Weights of a small mixture-of-experts language model, trained from scratch on English Wikipedia.
Training: a variant of Muon for the experts, 1423M tokens, 14950 steps.
Below are experts of layer 5 (counted from 0) of a mixture-of-experts language model. Rows are named router (the router's row for the expert), down (a neuron's output weights, with its number) and show model dimensions 320-359. Each number is 128 + 32 x the weight over its row's rms, rounded and kept within 0 to 255.
After each expert's rows: a language model's description of what the expert responds to. This comes from a sample of Wikipedia text that the model never trained on.

# expert 10
router [109 168 105 105 143 126 168  86 129  97  99 162 111 120  77 109 139 110 130 129 114 112 115 145 160 137 162 119  77 114 171  93  67 103 107 145 219 165 159 143]
down0 [ 91  87  84 138 131 102 133 141 109  71 121 137 152 118 132 141 152 179 145 136 124 150 125 113 175 101 121 102 124 152 103  75 154 135 145 136  74 181 132  66]
down1 [162 107 148 127 173 116 151 121 140 119  85 147 130 143 157 141 171 149 134 174 140 165  77 117  94 134 116 119 145  83 118 105 168 150 137 123 129  96 150 130]
down2 [189 110  91 164  96 121 123 101 197 151 129  80 131  76 144 111 170 157 170 128  99 150  88  71 201 115 158 107 175 100 140 158 126 175 188 149 119 102 109 137]
down3 [126 144 173  50 142 117 107 167 124  72 189 171 142 124 127  95  69 106  89 147 139 117 144 129 102 125 133 117 152 137  50  94 130 101 156  95  85  88 140  80]
down4 [123 116  50 215 148  90 106 173 110 162 170 165 154 111  94 133 146 110 128 185 140 136 154 101 165 113 188  99 146 150 125 135 111 175 130 178 158 116 114 131]
It responds to: Word-internal pieces, science. Suffixes and middle pieces of words, especially medical or scientific terms (tachycardia, mononucleosis, -osis), plus year prefixes like 201, 199.

# expert 16
router [126 168 104 112 179 186 143 166 111 205  96 109 120 118  92 106 157  78 158 132 123 120 113 115 147 141 129  91 108 116 123  98 120  85 157 179  98 158 128 138]
down0 [168 120 172 107 143 149  99  98 145 156 195 144 209  59 134 135 156 119 125 203 149 111 119 124 185 136 136 187 126 161 121 123 103 122 187  92 146 146 145 178]
down1 [169  88 187 110  94  97  82 122 132 155  99 123 159 141 193 132 116 122 103  92 137  79 121 108 146 105 129 142  85 117 129 126 115 134 178 166 145 125 113  91]
down2 [162  99 108 153  66 136 115 124  71 159 133 127 132 147  63 142 152 124 103 107 136 110 153 112 144 112 102 107 154 171 138 102 123 153 177 106 140 110 155 135]
down3 [122 161  93  71 167 110 146  99 134  99 178  94 102  82  79 138  98 130 113 127 164 176  85 107 133 168 166 123 169 146  82 131 128 102 155 141 101 115 130 173]
down4 [147 204 108  80 139 171 101 127 139 157 151 153 100 159 156  92 116 144 145 126  46  96 124 120 164 116 125  97  69 182 124 156  78 145 149 160 102 139 125 108]
It responds to: Table cell separators. Pipe separators between cells in sports results and schedule tables, especially after team names or scores, plus basketball and baseball terms.

# expert 11
router [115 109 104 108 119 155 117 144 124 135 154 170 121  89 110  96 120  91 165 172 151 113 102  74  93 116 115 136 120 111 185  73  57  83 162 177 135 164 124  84]
down0 [145 147 116 156 166  96  99  74 164 176 118 124 144  86 130  86 136  80 154 149 150 136 200 128 107 125  79  73 130 139 121 100 142 141 104 171  75 133 163 109]
down1 [156 141  50 100 135 105 130 155 106 107 108 105  92 111 118 117 125 145 129  93 157 100 117 104 120 129 119 141 161 164 142 130  34  64 212  53 119 181  65 112]
down2 [127 171 137 102 127 147 102 148 145  60 172 210 107 123  96 147 190  89 149 106 139 140 104 122 182 150 142 106 105 109 147  70  92 140 109 117 146  78 180 125]
down3 [105 123 164  89 121 136 160 129  93 111 138 140 182 119 111 156 169  90 127  62 128 100 180 125  90 151 161 172 120 152 103 130 126  67 169 163 114 128 182 123]
down4 [142 143  82 156 205 109 108  77 162 164  53  71 119 122 153 157 147 141 174 151 119  66  54  91 152 136 100 134 125 145 125 101 161  67 119 153 113 135 121 111]
It responds to: Foreign names, title pieces. Word pieces inside French, Spanish or Latin names and titles, list-item dashes before taxa or names, and title words like Theatre, Festival, Films.

# expert 8
router [123 158  60  79 144  80 141 127 119 125  32 128 150  76 113 123  71 121 186 121 163 143 103 126 121 101 199 124  80 110 123  56  82  93 157 128 167 144 107 113]
down0 [125  99 152  81  70 146  93 115 138 142 125 124 105 146 167  88 137 154 174  87 126 101 207 138  95 120  81  76 171 121  75 122 110 165 125 144 209  98 125 104]
down1 [100 146 161 111 120 146 138  79 176 128 170 182  94 137 152  95 190  98 139 165 127  99  84 167 150 138  33  91 113 119 129 127 189 108 126 119  74 121 152 127]
down2 [104 105 115  89 125 150  90 155 104 122 149 108 133 114 142 116 168 138  73 121 128 133 101 128 114  64  89 153  95 148 115 123  75 109 140 126 155 108 116 142]
down3 [140 135 101 175 108 146 152  60 135  92 105 151 147 107 134 102 110  97  92  87 121 110 131 152  97 135 148 151 146 156 185 105 135  90 103  95 137 134 136 131]
down4 [132 127 112  67 140 139 150 125 103 152  97 114 152 104 101  84 121  70 155  97 126 176 179 121 117  85 137  95  97 119 131 200 149 128 104 124 144 159 145 124]
It responds to: Conjunctions and coordination. Coordinating words and commas joining items or clauses, such as and, or, but, &, while, however, often in biographies.

# expert 14
router [130 201  76 117 156 150 122 194 141 167  95 146 124 104  96 134 118 119 109 144 119 163  84 104 122 129 138 105 146 148  95  87 139  65 168 131 150 158  69 159]
down0 [136 173 150 148 100 152 134 180 129 146 124 133  92 163 147 167 128 136 110 145  85 148 135 122 125 148 179 131 102  68 179  92 159 174 116 126 155 142 102 116]
down1 [107 150 169 185 136 171 153 190 112 139 179 118 116 131 145 134 141 116 150  91 126 149 115  85 115 187 111 126  57  87  97  83 110  95 110 108 161 111 112 143]
down2 [129 116  95 166 217  84 103 144  58  84 112  75  69 132 108 119  91 139 111 186 136 111  75  87 106 119 196 140 106 121 129 181 128 119  43 126 135 114  81 169]
down3 [158  86 177 167 151 157 170 121 124 126 107 154 109 125 133 130 112  94 141 123 118  88 104 111 158 168 154 125  94  97 154  73 152  80 148 142  79  98 180 149]
down4 [192  98 129 180 125 148 139  96  24 172 142 146 153  72  75 182 136 165 137 142 122 140 171 138 149  91 109 102  96  99  81 161 101 110 174 155 133 113  89 152]
It responds to: Sports career narration. Verbs and prepositions in athletes' career narratives, such as "came on", won, finished, returned, footballer, and dashes in medal tables.

# expert 18
router [ 71 118 136  61 117 157 121 141 122 112 103 160 116 106 114  74 126  87 170 149 122 112 117 111 157 131 148 121  79  89 166  94  46 139  99 179 167 170 161  94]
down0 [112 150  97  86 133  85 117 142  98 122 138 143  67 110 162 145 121 118 160 135 141 157  67 147 194 178  96 103 149 123 126 140 167 132 172 159 175 174 134 109]
down1 [131  98 177 137  54 106 190 149 105 145 107 142  88 164 148 157 151  85 150 152  97  72 155 178 152 110 200 176 124  92 107 110 162 116  34  91 147 104  83 189]
down2 [131 150 130 126 163 117 150 109 127 119 124 161 144  61 124 135 147 142  95 139 131 113 110 126 129  79 124 123  93 129 135 212  81 113 114 134 114 136 143 104]
down3 [183 106 178 125 159 110 144 111 108 142 125 121 132 117 121 168 144  78 164 136  91 181 156 148 136 147 128 119 125 132 138 157 154  99  59 128 131  51 129 157]
down4 [126 144 103 148 107 142 148 140 108 107 105 233 125 130  81 159 121 103 107 104 105 120 115 116 118 147 110 124 136  94 127  80 145 144  81  69  64 141 111 142]
It responds to: Place names and regions. Countries, regions and states after in/of, such as New Jersey, New South Wales, India, coast, and the word "more".

# expert 6
router [ 81 157 114 100 142 122 119 141 135  91 110 142  74 106  91  93  74 135 132 139 127 122  87 135 146 109 162 136 104 152 121 118  61  82 108 133 138 110 116 146]
down0 [154 109 140 121 170 149 142  93 141 151 131 112  82 136 142 119 120 102 118 144 160 109  95 120 113 116 167 103  31 144 135  50  91 151  94 102 104 142 149 133]
down1 [ 45  51 124 146 131 171  85 116 131 108 122 146 154 126 135 132 149 111 151 138 120 200 111 109  99 145 149 170 121 141 169 163 112  86 166 143 116 110 173 106]
down2 [125 137  79  77  96 149 142 134 148 161  67 148 148 100 141  80 105 103 168 147 163 137 117 118 117 157 158 166 167 142 114  77 126 139  98 120 156  85 122  98]
down3 [163 135  98  75 144 159  88  43  91 154 107 101 120 108 118 172 124  99 152 128  80  96 116 179 119 137  85 148  97 148 204  78 122 120 141 191  92 100 119 189]
down4 [103 153  97 148 123 139  87 126 174 113  95 133 187 139 128 143 113 128 162  98 117 165 163 141  57 165 177 122 149 145  86 123 139 179 112 130 110 184  72 190]
It responds to: Person titles and ages. Spaces before ages or dates after a person's name, and office titles like President, Minister, Governor, professor, politician.

# expert 0
router [114 110  87 103 145 135 101 124 112 160 115 154  80 108 120 106 110 116 136 128 157 130 110  82 156 140 172 133 105 102 175  85  41  63 120 183 187 154 129 136]
down0 [132 150 137 161  62 130  98 121 130 110 115  71 139 123 124  76 126 103  85 173 124 164 140  87 144 135 164 141 104  94 166 173 118 149  89 108 144 107 134 145]
down1 [150 166 136 181 158 128 106 197 106  59 145  69 138 202 179  86 167 143 193 137 106 109 109 172 151 137 143 105 149 131 100 146 148 146 117 132 124 137 174  82]
down2 [182 120  85  99 149  97 153 115  42 172 166  41  90 133  26 103 191 137 108  99 110 118 163 144 150 108 144 160 121 119  91 140 161 132 141  94 117 147 160 166]
down3 [129 113 152 144 111 101 131 141 144 156 146 105  82 173 152  91 184  99 125 180 105 133 111 156 111 124 165 138  86 106 174 123  91  71 123 150 130 141 197 116]
down4 [135  78 172  76 111 158 112 127 166 133 138 100 101  83 157 108 173 162 122  98 161 168 168 150  82 116 126 102 136 148 107 133 161 129 142 101  83  98  83 120]
It responds to: Military and political terms. Words in war, army and government contexts, such as War, Army, Party, National, government, and the "th" of ordinals like 6th.

# expert 12
router [ 81 149  88 103  66 138 176 195  87 118 124 168 172  75 119  97  90 117 146 130 140 146  13 101  83 112 108 126 101 153 150  83 105 115 122 191 178 127 129 172]
down0 [179  58 148 118 115 156 125  87 187 138 178 148 149 140 148 159 144 105 115 170 115 189 146 132 123 170 116  89 136 131  91 147 150 131  75 118 181  86 107 134]
down1 [109 159  90 119 131 137  69  60 142 130 111 159  93 104  61 137 166 156 121 135 143 115 160 128 110  91 145 130 147 128 135 103 202 104 137 179 155  95  54 160]
down2 [137 108 128  84  66 119 105 178 149 138  97 159 119 158 144  98 144 156 162 149 130 130 137 148  92 146 140 135 121 158  99 131  87 156 163 133 123 128 126 141]
down3 [121 138 105 124 145 105 116 130 150 121 157 137  69 120 111  84  97 114 173 102 133 163 156  82 113 157 111  37 141 142  77  78 142 121 144 116 136 136 137 172]
down4 [ 72 108 147 160 127 196 180 115 135  77 132  95 130 166 174 123 140 123 133 180 129  99 128 162  92  99 118 173 168 122 116 127 158 136  85 150 119 129 168 161]
It responds to: Motorsport and sports competitions. Names and terms in racing and sports results tables, such as Championship, Racing, Cup, Chevrolet, ATP, team and club names.

# expert 3
router [107 184  65  75 139 161 177 142 112  88 126 126 111 112 136 132 110 150 147 117 120 122  86  82 154 116 158 103 107 102 126  98  86  98 125 137 132 184 109 151]
down0 [146 153 112  83 109 141 103 122 106 131 115 133 143 163 116 135 148 106 108  87 193  89 159 174 136 126 175 144 113 139  98 154 118 176 117 132 101 129 137 140]
down1 [180 163 164 170 124 112 124  77  91  74  78 133 102 110 128  81 113 147 234 132 162 128 171 138 115 145 172  98 122 167 134 108 104  97  63  79 166  69 111 127]
down2 [108 121 146 195 134 110  84 146 140  95 119 143 163 170 182 163 163 104 176  77 181 191  91 178 104 180 122 101  81 128 125 126 109 166  24  98 179 133 145 159]
down3 [152 145 103 119 111 107 117 136 146 109 164  79 118 139  52 200 133 160 113 161  67 118 148 123 102 143 101 185 186 121  81 127 153 146 165 147 120 155 179 112]
down4 [ 49  99 142 151 130 147 114 123 115 111 112  85 104 161 148 135  91 129 110 139 110  86 163 159 136 118 134 118 104  93  87 164 100 142 176 116 185 143 122 160]
It responds to: Auxiliaries and discourse words. Auxiliary and function words in running prose, like had, has, there, However, According, due, often right after a period or "that".

# expert 20
router [109 134  89 109 138 202 171 164 107 126 121 166 143 120 143  63  90 148 143 137 130 152  71  76 174 104 132 153 146 117 191  69  77 132 156 140 159 125 122 122]
down0 [ 32 148 145 163  96   0 188 121 115 127 171  76 140 166 130 142 164 111 165 137 134 135 125 111 148 150 161 108  71 165 116 114  97 175 142  97  84 128 132 140]
down1 [137 137  86 136 114 129 182 119 107 129  98  95  41 159  98  69 138 118 103  69 108 132  97 179 105 145  91 127 134 139 108 105  73 113 115 105 147 171 169 145]
down2 [120 125 140  95  84  63  89 138 161 122 155  70  64 134  99 173 131 108  87 115  79 184  94  69 131 116 127  87 136  63  55 195 112 205 151 154  80 114 156 127]
down3 [ 91 122 104 102  87 167  62 126 141 141 134 122 164 140 182 133 163  75 150 136  95 125 112 130  98 168 121 121 107 178  76 160 157 146 126 136 130 170 142 150]
down4 [109 145 121 170 116 141 126 150 136 102 165 130 103 116 124  56 151  89 108 105 138 177 151 122 136  97 136 137 126 127 134  85 106 118 171 124 112 142 164 143]
It responds to: Personal name pieces. Surnames and name fragments after first names or Mc, such as Smith, Singh, McNair, -ová, Kahne.

# expert 5
router [ 94 151 115 109  50 140 137 130 100 179 135 122 135 106 116 150  93  95 181 143 161 129  76 140 147 138 117 120 115 154 142 118  60 119 119 192 161 179 134 132]
down0 [124 115 143  94  93 136 104 167 122 125 145 140 172  97 132 139 142 157 161  98  81 123  69 140 134  61 110 102  56 118 100  78 130 133  82 175  76 120 129  99]
down1 [ 95 153 122 135 110 106 184  78 136 166  86 125  75  97 142 139 134 122 131 159 141 160 127 120 158 117 131 124 100 171 137 100  91 179 154  85 162  28  83 126]
down2 [ 91 174 154 160 189 145 119 153 127 180 159  73 143 166 182 113 105 110 155 148 148 127 114 110 122 151  83 140 150 119 129 172 150 169  83 170 139 116  91 179]
down3 [ 93 111 139 164 154 113 102 122 135 199 104 120 100 110  53 120 129 124 146  84 136 150 119 100  92 139 165 145 147 131 127 163 127  71 142 138  72 165 129 160]
down4 [134 160 103 162 125 183 106 127 127 138 107 155 146  80 164 133 114  82  96 127  99 117 113 153 145  84 163 153 124  80 172 112 139 147 106 148 186 160 101  91]
It responds to: Music and release context. Words about albums and songs (album, released, Label, music), cells before track durations in song tables, and quotation marks and dashes.